{"init_std_router": 0.0147, "init": "normal", "steps": 3959, "dataset": "wikipedia_en"}
Below are experts of layer 15 (counted from 0) of a mixture-of-experts language model. Rows are named router (the router's row for the expert) and show model dimensions 0-127. Each number is 200 + 40 x the weight over its row's rms, rounded and kept within 0 to 999.
After each expert's rows: "comes after" lists some tokens at least twice as common just before its tokens as in all text. This comes from a sample of Wikipedia text that the model never trained on. Tokens count by the router's weight.

# expert 9
router,220,184,191,145,131,179,183,222,148,294,207,188,119,239,194,249,217,146,152,157,129,225,203,156,113,216,174,213,228,266,203,170,226,224,131,260,195,121,211,174,245,251,211,218,209,178,256,192,229,220,211,237,207,182,239,145,239,181,228,203,232,172,193,192,237,247,214,191,259,193,153,184,148,170,265,262,159,190,238,201,186,81,183,246,184,227,189,209,213,204,221,236,177,193,234,96,148,178,220,187,266,185,210,256,184,198,149,255,190,244,199,174,252,168,143,252,255,195,264,211,243,178,200,199,135,219,152,244
comes after: "\n", "|", "\" ", "'", ") ", "\""

# expert 31
router,217,213,182,207,274,251,121,241,158,240,202,234,217,200,128,191,129,208,245,200,257,136,228,220,197,244,214,237,226,192,112,229,167,232,205,196,186,213,225,214,239,116,180,266,199,241,164,172,188,153,171,174,216,213,254,168,205,169,232,206,137,156,245,159,142,166,225,154,196,169,183,163,249,226,191,205,246,174,162,249,199,218,170,230,275,127,172,191,172,157,178,175,113,216,181,196,203,187,272,304,115,200,175,251,172,157,236,215,168,216,193,224,212,258,196,198,253,191,250,187,216,125,282,249,146,174,190,255
comes after: "the ", ", ", " ", "of ", "in ", "ad"

# expert 12
router,226,202,177,243,144,211,169,203,192,168,188,182,205,279,256,216,233,237,164,184,114,239,218,222,173,229,249,233,192,248,205,176,189,111,105,260,184,184,152,168,295,274,235,176,240,226,188,171,196,197,217,153,164,214,171,191,218,181,218,136,174,198,236,276,155,253,167,191,139,205,130,245,187,202,199,250,261,137,171,225,218,236,178,195,196,98,230,240,175,204,178,260,165,176,186,198,158,198,232,228,213,220,175,283,182,245,253,204,173,171,163,229,196,179,225,125,291,199,193,135,208,202,293,240,216,163,223,202
comes after: "0 ", "| ", " ", "/", "1 ", "–"

# expert 17
router,193,173,132,206,191,237,176,271,120,190,145,243,143,204,187,193,247,188,178,209,238,170,235,193,194,247,209,161,188,222,281,193,202,143,161,150,182,132,106,190,185,210,227,198,184,209,233,194,194,218,283,244,177,190,212,153,191,217,190,214,199,166,300,179,231,212,230,207,240,206,162,176,139,113,126,250,156,281,234,118,204,256,194,198,221,220,183,263,208,168,265,207,194,231,282,179,230,205,256,172,166,129,268,156,217,146,218,240,175,192,201,247,148,253,222,253,265,185,224,271,236,209,172,233,196,195,223,191
comes after: ". ", ", ", "\n\n", "that ", "However", "In "

# expert 8
router,191,244,250,221,200,186,175,192,245,249,200,241,214,226,210,151,210,238,246,205,236,243,226,151,223,253,185,130,210,202,211,229,174,175,166,171,132,175,159,198,125,176,263,135,185,190,191,231,229,177,204,296,223,195,156,228,194,138,152,260,207,208,223,151,172,154,145,238,247,178,243,229,220,80,185,243,215,181,214,205,197,183,184,236,169,225,239,186,232,176,239,253,211,243,211,64,172,235,175,251,119,197,199,193,226,139,164,203,267,149,222,261,145,226,217,204,154,193,120,194,161,267,220,255,172,250,162,191
comes after: "of ", "in ", "ed ", "at ", "to ", "on "

# expert 18
router,209,160,205,161,180,213,125,144,214,207,153,201,228,117,188,192,175,179,258,174,269,179,192,222,184,163,239,252,217,192,265,155,223,258,246,174,169,166,156,224,109,187,272,210,199,131,207,199,185,239,276,190,181,199,179,180,149,222,210,196,155,212,170,151,137,130,225,212,343,214,218,294,184,137,226,183,195,233,166,141,217,184,178,233,277,221,141,176,250,190,220,207,232,195,164,185,249,279,213,179,176,217,247,253,188,173,184,197,231,158,234,239,156,213,109,255,200,189,178,236,200,152,212,184,190,174,195,155
comes after: "the ", "was ", "a ", "on ", "his ", "On "

# expert 19
router,206,204,144,260,202,177,274,215,207,257,195,155,138,145,183,250,130,214,155,217,184,184,187,221,229,235,170,144,144,289,179,209,236,232,203,262,164,137,217,187,173,246,187,207,194,227,232,154,253,194,196,172,172,191,205,164,240,249,240,207,295,136,238,218,200,183,226,221,340,176,181,181,160,205,152,290,152,162,138,221,214,244,161,248,221,146,250,158,151,195,239,284,205,210,248,142,202,192,200,172,207,158,228,190,185,201,220,195,213,133,248,265,116,239,157,222,168,186,173,196,189,173,169,186,177,173,229,215
comes after: ".", "\n\n", "==", "|", "===", "="

# expert 26
router,174,244,162,191,203,150,243,214,172,225,117,146,155,255,262,211,181,172,257,222,134,189,224,199,217,163,198,159,260,236,195,218,201,144,243,172,247,256,200,277,197,162,142,196,172,205,227,228,272,233,200,191,247,220,209,204,198,86,202,221,209,181,178,198,277,213,130,235,168,149,240,149,217,249,144,208,241,200,224,174,220,210,152,226,151,240,179,177,121,105,196,232,189,215,209,230,153,237,241,179,291,221,216,208,181,194,214,162,168,251,185,204,239,204,192,127,276,241,145,192,146,197,293,232,183,250,189,167
comes after: "D", "K", "M", "N", "G", "A"

# expert 30
router,174,208,150,140,186,270,316,130,201,201,241,169,194,201,184,213,193,185,213,209,252,201,247,239,186,175,205,158,198,262,209,198,195,172,101,232,171,206,168,245,159,133,282,244,186,159,137,181,216,138,235,112,208,227,175,147,183,242,231,187,242,185,101,222,251,185,221,181,163,243,201,139,171,102,213,225,218,189,213,140,165,195,236,219,236,223,261,196,216,208,186,223,170,212,147,145,241,151,170,210,261,183,123,177,237,209,168,243,239,213,226,240,266,178,138,163,197,222,211,154,219,168,199,177,156,159,249,238
comes after: "201", "200", "202", "–", "199", "198"

# expert 0
router,234,221,151,232,214,172,118,230,257,209,236,239,152,221,253,226,240,215,151,155,162,222,174,147,246,274,239,235,265,256,199,224,185,235,193,281,116,161,209,135,239,203,208,212,168,235,229,171,187,142,146,185,154,159,211,216,226,172,170,184,185,195,186,222,223,182,268,256,213,251,127,220,177,127,232,252,251,231,232,139,176,189,188,265,244,113,235,183,111,197,182,187,195,128,226,211,125,166,174,229,144,243,221,162,203,215,221,209,238,219,228,165,167,213,207,281,182,188,244,172,237,239,149,163,197,260,229,207
comes after: "| ", "\n", " ", "\n\n", "; ", "Team "

# expert 7
router,237,126,234,180,160,191,213,186,224,232,191,230,218,182,180,220,144,204,170,237,242,169,173,148,213,220,192,213,176,209,217,191,246,131,270,240,145,167,179,121,266,155,218,212,189,183,264,197,127,271,221,247,257,157,219,160,115,142,203,214,132,166,165,166,236,251,174,148,271,230,260,207,266,163,193,167,172,154,175,193,193,247,182,217,180,184,276,206,227,177,193,154,213,212,278,147,204,125,120,200,208,234,190,204,246,166,150,165,196,222,262,133,147,215,176,248,131,217,204,244,214,189,227,224,253,193,188,281
comes after: "\n", "- ", ": ", "Country", "Coordinates", "″"

# expert 27
router,262,307,264,224,257,242,172,208,222,265,203,265,287,216,247,212,170,180,240,180,187,261,178,214,277,187,160,196,197,214,216,146,234,217,238,259,175,236,198,241,259,191,270,188,243,255,202,184,129,179,183,123,257,181,167,192,228,208,279,178,236,208,212,198,205,230,189,175,134,161,214,129,241,142,205,210,179,194,135,173,223,221,203,218,147,232,230,145,194,190,148,257,238,175,200,281,164,157,189,225,179,158,202,176,226,255,199,207,138,164,154,186,211,199,90,212,202,205,213,197,269,259,176,197,177,206,131,184
comes after: "| ", ", ", ". ", "- ", ": ", "the "